From a checkpoint of a small mixture-of-experts model trained on Wikipedia.
Experts: 32 experts in each of 9 layers, 192 SwiGLU neurons an expert, 1 pick a token, a softmax router.
Below are experts of layer 3 (counted from 0) of a mixture-of-experts language model. Rows are named router (the router's row for the expert), gate (a neuron's input weights, with its number), up (a neuron's input weights, with its number) and show model dimensions 0-191. Each number is 200 + 20 x the weight over its row's rms, rounded and kept within 0 to 999.
Before each expert's rows: "comes after" lists some tokens at least twice as common just before its tokens as in all text. This comes from a sample of Wikipedia text that the model never trained on. Tokens count by the router's weight.

# expert 5
comes after: "\n", "\n ", " al", "_", "on", " co"
router,229,182,231,195,258,223,186,227,181,177,232,203,221,188,202,189,173,184,182,204,219,187,236,189,208,185,215,210,181,172,209,206,237,164,214,192,225,196,187,217,160,165,217,185,226,221,221,185,234,228,179,179,191,196,189,222,178,217,180,187,208,222,220,195,170,168,187,198,181,182,225,212,178,209,210,227,182,202,203,200,226,176,216,172,188,217,211,211,232,220,166,203,222,176,206,163,210,187,225,190,205,197,192,154,173,220,205,170,159,205,217,193,167,192,199,211,216,189,199,198,186,208,181,191,196,190,188,203,209,202,216,244,169,179,214,229,195,195,191,216,193,216,211,217,235,214,215,212,221,211,213,194,231,227,191,193,235,190,204,190,223,178,198,229,198,202,202,213,175,239,219,213,221,195,210,209,230,201,166,210,213,232,222,200,224,187,211,180,202,202,239,193
gate0,173,188,202,165,192,186,227,189,183,193,183,208,213,184,158,207,190,181,207,146,195,172,204,220,190,216,185,169,161,206,192,204,192,217,200,195,208,255,185,211,228,223,218,203,186,200,214,168,188,181,220,188,194,243,192,208,191,222,191,184,210,222,200,202,170,186,225,244,168,187,187,193,240,192,204,184,212,186,232,179,197,136,238,224,208,175,229,190,196,189,237,217,195,227,223,157,200,203,213,200,219,172,203,196,203,184,221,190,224,235,194,215,189,234,187,205,161,193,197,173,215,168,194,190,227,197,212,195,195,212,189,199,170,237,205,168,190,196,225,186,229,194,211,179,236,216,202,232,191,225,219,206,206,172,182,200,181,185,171,191,201,221,233,196,204,183,190,184,218,172,220,195,205,201,196,205,208,211,205,193,196,209,190,212,203,172,203,225,186,221,219,220
up0,194,227,222,246,195,195,176,189,233,220,216,183,215,178,224,171,178,196,228,252,212,223,210,183,226,197,181,232,225,230,193,164,191,208,206,172,189,200,160,191,201,182,188,205,222,199,162,230,199,204,200,221,220,185,186,242,192,170,204,201,182,169,182,201,194,197,186,168,237,219,194,195,201,199,198,169,202,219,158,220,165,208,169,205,210,232,211,186,214,206,168,173,217,219,205,206,189,206,170,212,214,209,192,232,199,218,212,171,198,169,194,203,237,201,185,171,221,241,203,191,189,223,211,221,187,185,186,239,198,187,228,221,229,179,178,237,221,178,222,209,183,193,158,203,193,195,187,198,178,215,182,194,221,182,198,202,222,202,212,225,206,180,194,190,177,189,179,213,191,200,203,234,177,209,196,222,194,215,184,196,219,184,203,161,209,203,214,199,210,191,153,193
gate1,194,214,206,213,195,197,193,209,172,215,189,212,183,213,189,213,178,223,201,227,198,206,213,243,208,221,204,205,183,198,203,163,210,218,175,210,225,193,238,234,219,201,248,245,208,177,224,210,191,209,208,146,178,210,155,168,200,209,162,203,193,179,219,226,204,197,216,222,199,205,169,224,202,219,186,192,212,212,182,196,209,184,204,186,192,164,195,214,217,217,178,223,159,193,202,203,190,174,169,200,229,199,174,177,185,220,190,199,224,235,181,239,215,169,235,196,215,186,182,193,213,212,207,189,191,222,189,194,183,199,213,171,193,198,194,190,198,151,209,194,203,224,187,211,210,202,188,214,237,194,211,193,217,227,225,172,223,177,208,232,188,154,199,206,192,196,187,199,184,201,152,203,194,193,220,177,176,172,198,209,219,177,175,224,213,193,212,175,231,210,190,256
up1,211,165,179,165,179,191,183,223,196,213,198,235,200,207,216,198,200,155,234,194,215,232,218,233,209,210,204,196,207,191,179,215,180,188,213,205,198,174,181,184,221,229,186,194,191,220,201,190,227,205,226,185,168,213,190,195,195,196,212,182,201,205,222,195,174,191,190,215,209,208,239,184,239,157,180,196,134,166,181,229,172,198,242,214,216,224,229,187,194,194,197,179,209,216,195,182,203,221,191,181,214,225,224,224,235,232,226,169,195,159,188,191,186,185,194,193,212,211,191,196,230,204,215,197,217,193,202,226,212,213,217,191,223,203,194,165,186,211,215,198,198,218,175,196,183,231,187,245,165,198,180,206,224,164,195,183,196,182,168,191,211,167,172,183,223,165,190,159,208,172,237,214,200,222,190,197,187,206,195,205,202,193,209,198,208,190,188,201,211,232,192,166
gate2,196,237,192,179,224,209,177,213,211,204,215,201,196,232,194,203,210,220,196,234,193,199,182,224,190,226,229,188,200,193,205,173,226,191,222,200,218,225,191,228,204,225,223,191,189,200,212,207,202,206,196,206,194,176,192,181,209,175,177,155,154,193,197,201,193,185,205,166,196,219,223,188,215,188,213,132,216,183,219,212,214,204,236,211,206,222,215,198,172,224,184,196,201,160,170,171,196,203,156,185,192,191,213,230,166,232,223,219,196,202,225,214,223,200,172,197,221,224,183,218,206,218,189,196,185,215,225,191,194,196,184,213,167,209,201,166,212,225,163,197,214,161,207,215,229,203,204,197,187,187,180,209,204,210,184,237,173,168,178,192,201,192,170,185,194,191,224,204,212,191,207,185,174,233,209,224,214,196,194,163,188,147,200,189,210,209,162,178,157,198,210,159
up2,181,193,209,200,210,222,225,175,202,224,230,196,199,187,215,212,204,174,184,182,239,209,208,183,230,195,183,204,217,185,219,191,168,197,200,190,238,198,222,214,187,206,202,203,188,196,223,185,218,199,197,188,204,145,190,235,219,215,210,215,167,189,199,208,227,188,209,213,225,193,186,180,186,213,235,209,222,203,169,193,201,199,149,243,180,227,216,177,183,189,195,183,191,206,211,181,201,206,202,213,190,217,219,220,213,186,227,228,194,207,207,222,232,211,170,170,208,193,234,163,194,187,178,182,185,184,203,233,194,218,183,198,172,213,200,195,193,191,179,231,209,170,189,202,180,211,201,189,197,168,217,187,176,223,196,227,191,200,202,190,225,178,198,187,166,177,224,227,177,197,217,211,163,205,221,238,204,185,168,233,201,161,186,197,219,230,176,212,179,235,195,126
gate3,223,211,195,169,199,217,199,219,215,218,201,215,228,216,229,191,195,180,220,199,228,196,196,223,163,184,175,215,185,214,215,205,248,213,222,197,155,217,202,234,212,220,186,191,195,194,231,202,197,214,192,227,230,169,227,265,195,190,196,177,160,208,218,169,238,208,220,213,164,222,236,151,187,201,219,220,199,225,191,195,201,198,175,210,180,217,185,204,227,185,182,247,212,191,202,207,175,198,211,234,205,180,225,219,188,185,196,182,185,200,209,184,219,195,188,176,203,192,202,172,216,190,182,194,183,213,212,219,181,212,175,179,185,189,171,188,185,187,196,201,194,175,210,195,194,215,178,209,193,198,175,163,160,234,180,166,203,203,190,210,202,197,187,193,183,185,208,190,189,212,213,211,250,200,185,202,205,243,183,216,185,239,183,194,210,189,194,206,147,207,220,188
up3,208,219,249,226,216,194,198,227,176,192,217,214,221,207,141,214,184,214,200,232,176,222,213,196,178,199,201,196,188,191,170,183,200,234,174,169,189,195,180,167,171,189,154,196,199,169,179,232,189,195,206,197,167,249,200,174,197,221,197,245,188,171,218,165,209,211,187,184,210,206,202,211,218,182,194,205,218,217,238,189,202,186,197,216,198,171,177,185,192,162,195,183,186,190,192,169,170,194,204,225,235,213,192,192,203,210,218,194,204,188,234,204,195,190,207,185,218,203,193,167,187,182,240,170,226,191,219,209,210,221,229,237,194,203,193,224,214,198,205,206,187,221,205,175,175,240,187,188,221,194,185,179,216,191,204,201,202,205,217,179,203,180,210,238,213,221,180,199,213,190,212,181,198,193,201,189,237,203,247,195,213,181,186,220,192,185,230,172,216,194,247,211
gate4,202,186,197,210,191,186,160,227,197,199,175,218,216,194,209,218,226,202,169,207,202,187,222,201,205,221,204,188,255,225,192,214,241,195,224,204,218,192,197,190,197,179,220,214,205,213,222,184,188,179,212,186,221,234,217,169,181,191,175,205,209,219,229,236,205,185,171,205,177,204,188,173,165,227,223,220,193,230,221,218,193,206,209,182,176,202,164,198,233,205,197,192,192,174,172,209,182,236,190,161,203,177,183,218,221,221,247,199,181,164,206,186,197,207,209,222,191,185,217,206,182,174,188,226,180,222,186,181,222,180,203,170,202,195,212,195,221,191,223,195,172,185,169,196,193,162,194,192,182,166,245,191,225,196,184,193,180,237,181,181,192,187,204,185,255,170,192,165,223,165,233,205,208,170,198,207,184,199,178,200,170,196,204,169,188,228,205,203,204,206,201,187
up4,224,206,212,224,214,155,190,211,188,154,195,182,218,183,217,219,251,204,186,167,213,210,187,197,198,223,222,194,211,270,200,235,205,206,214,203,214,196,189,180,186,171,215,239,183,191,236,179,220,183,213,218,213,210,197,179,217,202,192,212,198,232,182,221,216,185,180,232,192,205,207,197,198,170,201,192,196,244,205,211,193,238,216,190,180,215,174,204,233,209,169,191,209,182,172,188,213,213,234,177,164,164,178,199,194,231,210,195,185,178,174,168,204,193,193,209,190,169,215,208,178,177,185,201,173,216,169,179,205,201,214,208,198,202,214,214,233,187,211,183,190,197,167,227,184,169,202,186,193,206,190,191,222,207,200,214,197,223,157,209,196,200,207,159,241,219,196,194,218,172,219,193,221,179,206,193,200,205,196,172,171,216,232,194,177,229,220,221,173,195,186,188
gate5,224,222,234,182,219,196,184,189,223,192,181,206,223,190,220,193,198,193,180,182,204,188,238,207,242,193,215,219,174,202,190,207,193,193,184,195,177,199,223,200,234,212,185,188,178,188,217,195,200,200,188,181,156,198,199,212,201,207,173,194,201,211,195,188,208,162,211,192,244,177,220,261,204,169,184,241,180,184,178,226,179,207,217,179,180,215,223,173,232,183,197,222,209,178,220,174,173,196,203,226,196,235,194,214,192,214,189,212,173,197,190,214,189,199,221,228,200,194,185,199,174,208,203,173,227,207,205,220,228,188,179,198,203,162,194,181,210,179,230,190,226,239,254,142,235,175,177,170,218,191,202,192,204,208,193,194,187,172,227,183,232,210,195,192,219,181,203,203,167,169,211,210,183,204,205,239,205,211,213,182,193,196,184,233,194,224,234,188,220,188,185,196
up5,209,184,182,209,185,228,203,176,183,188,237,194,197,190,194,226,182,210,224,198,177,195,153,174,208,231,180,206,179,207,219,208,213,200,207,190,190,194,219,210,136,190,195,248,213,181,183,212,205,206,194,255,215,196,177,181,205,191,217,221,218,192,197,193,170,211,152,258,186,197,181,193,178,202,202,179,159,231,212,173,216,187,199,216,228,183,176,236,198,168,199,198,208,208,202,221,260,198,196,199,242,185,215,202,196,207,170,180,206,155,218,181,200,178,201,218,199,195,195,196,199,213,202,225,176,205,168,176,186,193,243,201,204,211,207,224,181,199,167,227,191,172,170,222,192,187,212,214,215,221,187,183,181,214,229,220,209,198,195,199,207,191,198,205,168,224,201,216,182,217,185,229,188,194,213,164,205,197,190,197,187,215,192,183,220,177,174,176,222,222,187,202
gate6,206,199,186,220,204,221,223,197,184,225,230,205,199,196,259,222,224,156,212,185,220,202,225,208,194,182,180,167,183,190,216,219,194,185,184,198,226,188,170,221,203,207,217,201,230,207,190,194,235,213,215,200,189,211,190,233,221,194,170,173,193,194,196,209,211,235,199,197,200,194,235,186,215,181,209,224,198,197,208,179,203,185,203,205,189,185,180,208,209,200,234,216,203,219,183,199,143,205,192,173,181,175,170,176,181,185,225,184,224,225,192,220,168,181,214,244,187,168,162,210,214,191,209,193,173,218,214,220,216,205,181,194,209,186,250,156,217,213,210,171,185,191,193,211,244,227,245,205,185,171,205,208,160,169,179,180,206,200,208,200,191,198,172,205,172,193,229,206,216,214,169,171,203,234,219,193,184,174,184,194,209,187,221,212,191,188,198,211,211,232,211,172
up6,193,205,217,215,181,196,169,209,187,161,227,220,191,216,178,182,215,241,196,194,188,198,169,184,183,196,209,211,193,202,185,185,216,234,233,168,196,205,213,183,195,212,208,226,205,236,184,211,190,222,172,170,226,224,224,179,223,178,169,250,204,211,178,188,197,189,192,228,166,189,187,218,176,197,220,214,213,223,205,207,172,220,209,200,214,246,209,187,212,205,206,183,188,200,217,191,199,198,179,206,203,187,196,209,196,183,221,222,176,171,237,167,196,179,190,182,237,215,228,182,183,181,218,182,198,182,215,199,170,163,182,188,186,196,188,206,209,173,185,229,215,207,215,175,221,215,170,198,212,184,167,168,227,191,209,236,161,227,201,192,193,184,199,237,217,200,196,214,192,214,183,195,242,200,220,198,186,197,196,151,230,196,221,186,208,187,242,178,191,155,179,207
gate7,222,179,200,225,185,179,188,196,204,188,206,182,219,208,202,189,190,204,220,221,187,215,221,207,185,182,207,201,243,199,207,182,223,187,183,184,165,201,185,186,194,220,173,228,171,196,177,226,225,160,200,222,169,190,181,204,189,191,158,177,217,215,222,226,243,225,189,223,159,199,217,195,256,192,173,227,196,225,213,196,202,185,179,180,209,193,214,196,195,188,176,220,188,171,190,180,160,242,216,222,178,217,194,237,190,169,190,190,211,197,193,181,224,192,183,239,199,153,192,199,186,181,204,204,207,179,194,209,235,195,220,229,194,218,177,209,149,205,222,230,199,187,220,213,203,208,209,190,229,198,189,176,190,192,185,196,181,197,161,183,254,197,182,203,216,186,191,195,179,209,209,188,206,232,203,215,211,183,180,196,217,214,233,210,201,210,153,229,204,216,219,210
up7,225,203,220,211,169,175,166,199,202,172,221,191,220,217,219,174,195,217,206,212,195,227,219,226,190,199,193,185,221,198,191,184,207,225,173,195,167,205,160,177,189,249,169,215,175,187,163,230,186,165,201,232,195,193,189,227,201,196,178,186,219,198,207,220,235,233,231,235,203,213,237,157,228,173,180,197,233,201,198,207,194,210,192,207,203,174,198,197,210,168,200,227,205,195,185,183,169,218,207,198,216,197,215,211,199,182,197,176,212,184,202,221,202,186,186,207,210,141,176,175,183,190,177,183,214,186,189,208,240,194,202,212,216,244,186,205,188,175,196,199,207,189,215,226,226,192,220,185,237,177,184,169,170,224,175,201,206,187,185,192,263,189,187,203,211,178,231,208,197,195,196,184,182,240,211,210,202,191,192,200,230,203,217,199,187,193,166,199,188,216,208,182
gate8,195,229,165,195,189,193,174,204,196,171,205,220,208,183,225,222,212,209,225,220,203,217,181,200,162,210,208,189,217,149,193,223,205,210,234,180,174,213,180,230,211,224,227,229,191,180,225,190,252,206,207,214,202,220,175,209,166,194,214,209,173,196,186,185,178,160,206,201,205,188,168,182,226,211,201,193,200,212,201,186,213,195,194,199,165,224,236,193,219,192,196,196,189,219,179,249,211,175,184,177,224,177,227,203,182,214,193,190,223,186,224,223,173,166,176,207,192,219,201,178,215,211,210,192,189,193,173,217,193,223,165,212,189,198,216,234,179,216,199,210,214,203,167,208,210,197,195,236,208,191,195,228,188,191,193,224,167,227,175,219,153,211,236,159,186,224,212,193,179,179,172,201,207,195,188,193,193,198,223,206,209,167,184,214,208,203,212,259,189,222,192,227
up8,181,211,214,190,195,159,182,208,201,171,200,157,210,189,206,188,185,191,167,200,198,184,192,209,173,181,195,199,186,186,224,216,194,192,208,219,213,196,218,190,193,184,199,177,198,208,222,221,238,225,209,233,202,197,185,201,169,183,199,174,225,221,225,204,170,182,190,246,211,183,203,223,219,210,179,206,235,197,192,185,185,230,198,192,204,181,197,211,194,205,224,213,151,225,205,209,215,211,176,215,203,200,227,200,186,234,188,205,229,226,235,207,204,172,201,203,199,186,241,210,240,184,193,191,167,178,219,200,185,180,188,213,201,228,198,199,170,193,215,171,202,179,191,233,221,173,242,250,182,185,211,214,208,217,167,211,195,227,195,186,191,187,248,165,197,198,202,178,188,166,187,213,187,191,211,172,230,174,219,198,189,235,178,152,198,149,226,210,188,211,207,217
gate9,221,201,192,177,198,180,183,204,203,225,208,194,182,200,215,214,210,203,255,177,201,187,199,218,202,206,200,205,177,204,192,238,210,204,188,182,211,186,221,220,198,202,210,202,182,203,192,206,173,228,181,207,210,164,234,237,201,209,165,188,235,206,186,213,193,172,197,206,212,206,184,196,207,211,190,219,186,215,193,188,199,195,207,184,173,220,221,192,199,191,189,197,243,191,206,189,192,168,189,218,178,245,226,214,190,178,240,163,192,184,202,210,193,176,225,208,184,207,165,199,149,185,178,211,199,173,174,231,180,215,232,188,198,201,204,217,189,190,213,159,218,212,175,203,196,179,255,213,185,221,211,190,227,169,213,169,184,219,233,187,219,152,218,185,168,186,208,202,205,173,230,208,176,204,219,158,226,247,196,188,210,173,241,168,190,198,166,215,181,196,197,198
up9,176,211,189,192,217,177,201,214,198,188,193,171,192,158,214,198,230,212,163,216,181,203,213,178,195,169,241,187,256,176,215,228,236,200,202,164,195,209,172,161,177,170,187,182,178,221,189,203,175,203,192,220,190,178,225,214,192,212,213,189,210,236,182,193,189,191,152,191,191,218,192,199,195,191,205,204,224,204,205,189,233,236,195,200,161,226,189,209,226,170,212,195,196,245,197,236,223,184,208,235,224,193,198,180,213,175,192,226,200,181,180,160,210,223,177,222,220,204,195,203,217,196,222,221,190,209,218,164,217,173,182,213,200,197,168,174,196,212,204,209,205,197,233,200,208,208,169,210,176,213,191,218,181,180,186,191,224,201,212,199,201,245,182,222,221,212,194,214,209,210,162,205,211,197,215,206,209,234,175,189,180,213,227,163,171,212,202,184,208,164,208,198
gate10,194,204,202,170,227,208,191,182,196,209,214,219,217,143,193,193,180,205,196,196,221,217,193,197,183,188,195,176,182,210,211,233,215,224,199,198,200,191,181,219,194,169,168,201,184,214,222,217,195,177,208,210,226,227,211,188,214,211,189,182,217,190,180,215,161,238,203,164,206,197,214,179,172,208,203,224,212,219,216,191,210,187,190,193,189,201,202,198,222,199,214,193,211,163,222,213,230,182,202,190,175,197,191,198,248,186,203,186,211,202,240,215,221,199,221,210,231,204,193,208,182,202,193,184,203,248,195,195,200,206,231,264,187,240,215,199,214,227,220,189,175,157,180,234,177,229,185,179,230,189,205,175,190,212,209,214,209,213,201,193,190,199,194,235,205,217,192,144,217,149,211,213,182,166,232,194,188,177,210,190,226,170,201,215,210,243,217,216,236,186,184,215
up10,201,223,196,209,207,178,203,204,195,184,195,188,185,187,194,213,197,171,155,174,207,197,227,196,208,212,220,204,207,201,176,225,245,202,206,200,161,213,155,210,215,189,232,225,180,242,215,230,210,182,218,214,237,218,209,210,183,210,214,200,213,187,153,205,172,203,185,188,221,181,157,187,222,191,213,207,217,218,266,204,193,209,203,207,211,209,204,204,217,207,218,188,170,168,208,183,215,177,204,198,209,183,216,217,227,167,191,152,211,186,191,199,180,212,189,179,197,210,178,187,252,155,211,185,195,192,181,203,221,198,211,225,211,238,192,196,203,213,187,193,189,204,169,180,183,210,191,233,258,188,177,192,183,196,211,187,163,218,191,200,208,194,228,202,164,232,196,199,201,192,176,206,181,189,182,230,212,187,206,210,173,187,223,251,194,200,174,181,197,210,204,210
gate11,205,214,182,219,174,190,197,196,236,224,206,199,200,195,191,222,237,190,235,178,214,213,163,231,197,227,212,210,183,227,201,241,179,220,182,204,207,175,187,215,165,177,172,227,192,199,227,192,183,190,195,169,181,202,194,197,172,184,179,223,199,170,216,216,201,209,182,213,217,235,205,214,220,203,200,223,222,220,235,203,201,211,179,188,192,188,163,187,198,249,203,224,223,175,188,222,168,211,193,177,182,173,203,196,186,218,173,212,188,222,198,173,236,222,232,207,223,194,209,160,208,220,169,215,212,187,180,185,203,221,200,179,178,192,222,195,173,209,196,236,221,216,209,200,191,200,232,219,172,168,181,203,206,184,194,166,207,183,200,189,159,206,217,173,225,164,208,199,220,213,196,169,201,183,184,170,220,207,210,195,169,209,224,214,182,190,192,155,189,192,216,248
up11,202,159,221,212,176,223,195,207,202,196,197,180,246,214,172,186,190,187,198,206,221,223,186,212,225,171,207,206,230,169,133,239,208,221,182,194,220,189,210,201,212,182,202,218,192,199,150,197,196,199,181,201,188,184,192,205,198,206,197,176,230,189,185,174,205,191,211,213,220,209,183,236,156,220,187,207,206,180,198,177,217,225,195,217,221,227,179,206,209,187,199,205,178,184,218,199,180,200,225,218,215,182,218,176,179,202,178,185,167,189,199,176,179,197,179,203,208,213,185,224,215,207,237,200,213,194,165,163,173,200,193,202,244,187,229,181,207,214,166,187,225,222,179,233,198,173,228,201,216,194,213,202,153,233,216,187,200,205,191,189,239,208,153,208,188,226,212,202,214,200,206,203,217,220,182,197,218,183,191,227,190,175,206,177,208,200,238,221,145,202,195,197
gate12,209,213,182,197,198,194,207,186,191,190,217,180,211,237,189,219,215,199,157,173,212,222,177,186,194,170,191,221,222,180,215,198,184,225,189,202,185,214,202,200,208,182,210,229,220,227,206,188,219,214,194,219,176,227,184,217,175,200,173,163,207,181,237,216,181,194,169,181,204,178,193,219,189,187,199,206,177,212,198,185,234,204,197,244,235,209,179,192,171,177,204,224,199,198,171,177,226,206,205,218,187,201,220,213,204,203,177,230,170,205,183,201,213,139,200,248,162,217,193,180,234,241,216,217,207,201,168,186,193,196,190,197,184,170,229,206,198,204,166,205,196,227,212,184,240,201,223,174,204,203,172,201,181,184,187,225,211,201,192,214,187,181,236,176,182,196,194,175,181,233,221,221,162,183,194,205,236,201,211,205,175,195,201,211,211,214,223,148,230,229,192,185
up12,211,195,207,209,200,200,205,168,223,204,183,228,185,159,217,200,188,207,222,192,198,189,218,224,203,197,247,184,190,208,196,217,211,176,208,220,196,192,185,212,163,222,177,174,194,204,209,225,182,184,219,180,232,157,192,180,214,187,215,226,190,216,164,176,215,215,234,205,186,202,211,188,204,216,236,210,206,176,183,214,181,190,196,181,144,184,201,165,209,230,199,149,208,163,230,202,171,195,173,180,196,193,174,183,233,195,205,181,222,183,192,231,180,237,196,181,243,199,219,212,156,163,173,208,166,214,208,197,206,225,193,173,187,202,161,203,230,191,238,198,189,188,197,195,163,213,196,216,198,221,209,206,190,197,217,175,187,201,205,205,204,214,199,213,206,241,216,237,211,192,222,184,229,204,179,209,223,205,189,196,237,227,190,215,200,196,196,229,171,189,225,209
gate13,217,180,203,158,187,220,182,205,148,165,239,170,208,184,179,194,162,191,247,243,199,202,192,212,186,186,203,222,175,202,230,201,196,221,225,191,193,187,176,247,213,198,213,228,192,192,216,181,157,205,184,200,170,205,215,177,193,219,156,181,192,174,215,211,199,224,203,238,197,177,197,209,205,190,210,208,190,206,232,183,222,198,189,226,212,194,221,223,203,208,214,225,179,181,230,198,226,202,190,178,187,215,202,175,208,193,209,184,192,214,214,187,222,169,209,211,199,203,194,203,166,197,195,180,214,200,214,193,211,223,161,202,265,208,201,218,229,181,220,209,206,212,201,208,180,216,211,172,217,207,180,163,192,210,226,209,229,226,241,226,178,169,215,203,159,191,192,208,204,192,185,190,238,167,192,202,201,187,205,182,207,188,170,207,191,207,178,201,209,181,230,227
up13,203,186,193,224,177,209,218,207,154,220,226,195,180,200,160,182,201,255,208,218,236,152,189,204,224,214,217,236,209,200,173,222,196,209,199,215,199,196,204,203,216,184,185,187,205,184,160,198,209,192,181,234,201,210,195,141,197,185,159,192,210,177,179,220,185,203,245,218,228,223,181,165,213,203,190,252,168,199,204,216,197,186,182,248,216,194,188,208,182,174,205,195,186,185,203,192,215,192,187,206,195,205,197,189,203,224,185,187,189,188,196,220,236,197,219,248,205,204,164,155,213,221,196,213,214,214,184,188,202,170,154,205,231,206,200,196,243,173,215,202,190,191,188,181,204,227,207,187,213,184,203,216,204,195,182,225,205,168,215,222,187,185,176,200,191,224,207,217,183,172,217,212,203,227,214,186,187,206,224,182,195,182,157,223,196,202,198,193,205,194,203,185
gate14,200,223,183,177,176,215,196,225,208,208,219,232,220,220,228,189,160,179,209,175,209,214,223,187,228,199,198,211,207,193,219,186,227,218,194,178,216,197,217,168,197,197,198,220,207,198,176,180,234,205,202,244,173,213,223,227,212,202,211,194,191,196,174,235,181,203,183,191,214,183,194,212,162,202,202,201,189,216,247,204,240,187,183,185,215,203,218,194,226,210,207,168,217,221,157,197,192,184,168,174,175,207,239,181,210,178,261,206,209,207,193,186,170,187,193,258,187,197,235,202,228,185,222,178,217,183,193,205,197,203,199,196,194,186,186,147,188,191,166,172,187,187,185,212,196,210,223,203,184,185,210,204,187,168,223,214,192,190,222,211,214,193,211,209,229,180,173,202,198,214,194,203,201,170,225,201,181,190,180,210,196,216,172,223,162,242,214,194,234,192,217,167
up14,209,207,197,168,192,200,223,221,161,197,183,195,208,199,171,196,190,206,177,194,231,201,256,224,195,169,211,183,183,205,216,202,219,187,239,226,202,207,217,214,203,194,172,202,203,196,158,210,209,184,179,212,161,199,176,174,217,184,234,252,196,193,198,220,159,197,187,206,217,196,196,227,220,222,209,204,229,204,226,216,217,198,184,218,190,176,216,196,237,178,213,206,174,201,161,191,187,189,199,180,182,145,250,192,235,204,204,188,166,202,158,192,197,212,197,192,195,170,168,176,227,201,221,198,216,172,200,192,200,197,198,225,218,207,219,194,154,169,199,188,168,204,193,175,185,186,192,214,186,210,188,239,199,196,182,207,212,197,201,206,209,213,197,180,199,179,178,183,186,208,194,180,202,179,244,222,186,232,202,177,198,201,177,199,181,241,227,203,215,207,183,232
gate15,187,223,175,205,190,200,193,209,208,200,180,163,216,217,188,223,233,193,168,170,205,205,189,179,163,225,205,191,249,221,195,165,165,194,176,195,231,215,239,236,206,185,220,212,205,196,185,172,228,218,207,190,220,201,166,209,167,181,177,182,237,162,210,208,216,169,207,162,194,178,177,202,203,204,249,203,224,207,209,231,198,165,200,182,213,224,188,176,207,202,237,197,243,223,220,165,196,198,180,192,218,190,201,232,202,234,179,193,176,223,176,182,203,206,167,224,157,198,201,195,219,194,191,200,223,186,219,229,186,206,204,240,201,188,207,198,188,183,187,198,224,199,208,152,204,221,209,220,225,207,196,190,165,218,205,238,225,204,195,205,197,236,202,204,207,196,155,180,181,182,211,176,202,183,200,218,211,194,187,191,192,184,199,215,201,203,220,209,196,194,205,213
up15,229,193,193,180,197,184,217,190,224,202,233,214,166,162,224,192,190,207,191,222,214,179,206,185,227,216,213,209,150,179,194,205,213,192,207,192,169,195,162,159,169,183,196,173,222,205,209,202,205,201,217,235,206,184,197,202,230,227,204,211,165,243,195,201,196,212,195,256,232,202,220,210,189,174,199,224,205,202,219,200,188,226,204,215,175,166,181,213,188,204,196,237,162,208,224,234,208,201,236,204,173,227,185,195,203,189,191,203,220,187,197,179,224,200,221,187,241,204,213,171,181,179,216,185,162,192,213,194,192,209,207,163,201,223,179,200,212,209,257,192,177,181,196,215,157,210,211,178,180,189,205,199,217,181,220,197,171,184,224,184,202,190,166,219,207,202,242,203,198,214,214,200,188,196,234,198,187,196,209,198,216,212,216,219,166,177,165,189,193,225,189,173
gate16,194,231,209,198,201,227,197,204,217,171,162,216,213,219,220,186,220,239,234,191,208,195,194,174,237,204,196,171,164,202,214,229,208,190,204,204,219,199,204,214,201,216,212,198,220,195,191,227,202,173,241,193,209,188,198,220,197,165,185,183,219,201,193,184,180,220,225,227,207,214,173,185,167,173,198,151,196,181,200,181,232,200,203,221,174,213,198,207,206,178,210,224,221,197,208,175,186,192,224,222,152,205,225,175,188,202,178,201,194,217,224,210,172,180,201,203,215,224,196,199,196,176,188,211,185,243,171,162,191,189,202,193,196,211,217,208,228,209,180,256,202,193,217,190,206,202,180,198,203,181,215,165,191,205,174,207,190,263,200,197,241,202,186,193,243,175,205,224,181,223,175,188,201,173,207,198,203,207,170,218,176,169,165,185,177,194,200,212,211,251,195,207
up16,216,239,216,245,206,199,222,208,198,195,161,187,190,265,179,207,180,217,196,232,180,183,199,213,178,208,228,178,185,197,202,223,198,166,208,147,205,176,197,245,206,178,203,196,231,222,194,218,211,183,227,182,181,233,200,173,222,190,179,204,198,191,188,156,191,187,223,239,170,198,190,184,205,171,217,189,184,175,194,186,185,194,208,190,209,195,202,197,228,193,207,227,158,208,178,233,195,198,223,199,211,182,191,171,179,183,197,230,210,220,211,203,202,203,194,190,217,233,196,189,178,212,205,176,190,189,177,183,177,208,204,205,229,217,196,211,191,223,185,202,192,216,201,186,188,218,181,192,214,183,218,137,209,215,180,202,158,212,234,214,231,210,173,188,231,210,160,177,229,200,191,192,222,200,253,219,189,222,198,188,190,197,191,187,200,194,203,217,207,204,224,187
gate17,202,206,200,203,230,170,183,241,198,173,208,212,201,202,215,184,201,210,224,169,181,195,210,178,173,159,205,167,185,176,196,204,201,191,233,188,207,190,200,213,172,181,229,202,233,199,228,187,235,211,183,209,199,212,209,193,198,215,221,228,202,197,163,214,229,184,221,175,192,213,182,224,195,207,181,208,191,188,209,173,181,190,217,179,194,219,188,210,178,195,232,238,201,177,185,239,207,229,205,196,239,205,204,200,220,180,183,130,184,186,191,214,223,171,186,206,210,211,200,231,186,236,189,180,239,214,182,227,247,181,186,190,187,229,185,232,172,197,184,206,164,165,200,200,204,199,236,164,189,194,214,201,225,207,196,203,178,214,187,182,194,199,199,170,201,230,203,214,182,200,225,208,192,166,193,209,177,182,223,201,228,213,196,198,204,228,244,168,233,211,192,195
up17,201,210,199,207,193,196,207,181,187,185,192,200,204,190,237,205,201,192,179,214,177,181,199,184,222,177,202,198,205,202,202,221,138,223,222,174,180,227,234,194,174,208,237,200,235,254,211,192,235,214,225,211,238,179,205,217,191,216,216,211,224,179,195,189,196,200,196,217,174,206,195,186,184,190,213,203,171,192,200,216,222,212,216,188,185,204,198,194,230,177,181,193,216,193,192,214,188,243,186,210,201,216,195,241,191,155,160,172,183,186,227,198,192,186,228,148,213,171,240,195,210,211,191,223,229,207,201,191,207,230,206,180,188,215,185,218,209,230,198,223,197,209,165,193,206,158,173,170,174,199,189,212,207,221,205,188,233,177,209,173,160,204,197,150,199,199,202,181,231,201,213,197,212,171,143,218,211,217,217,213,220,207,189,202,197,209,218,219,186,211,209,194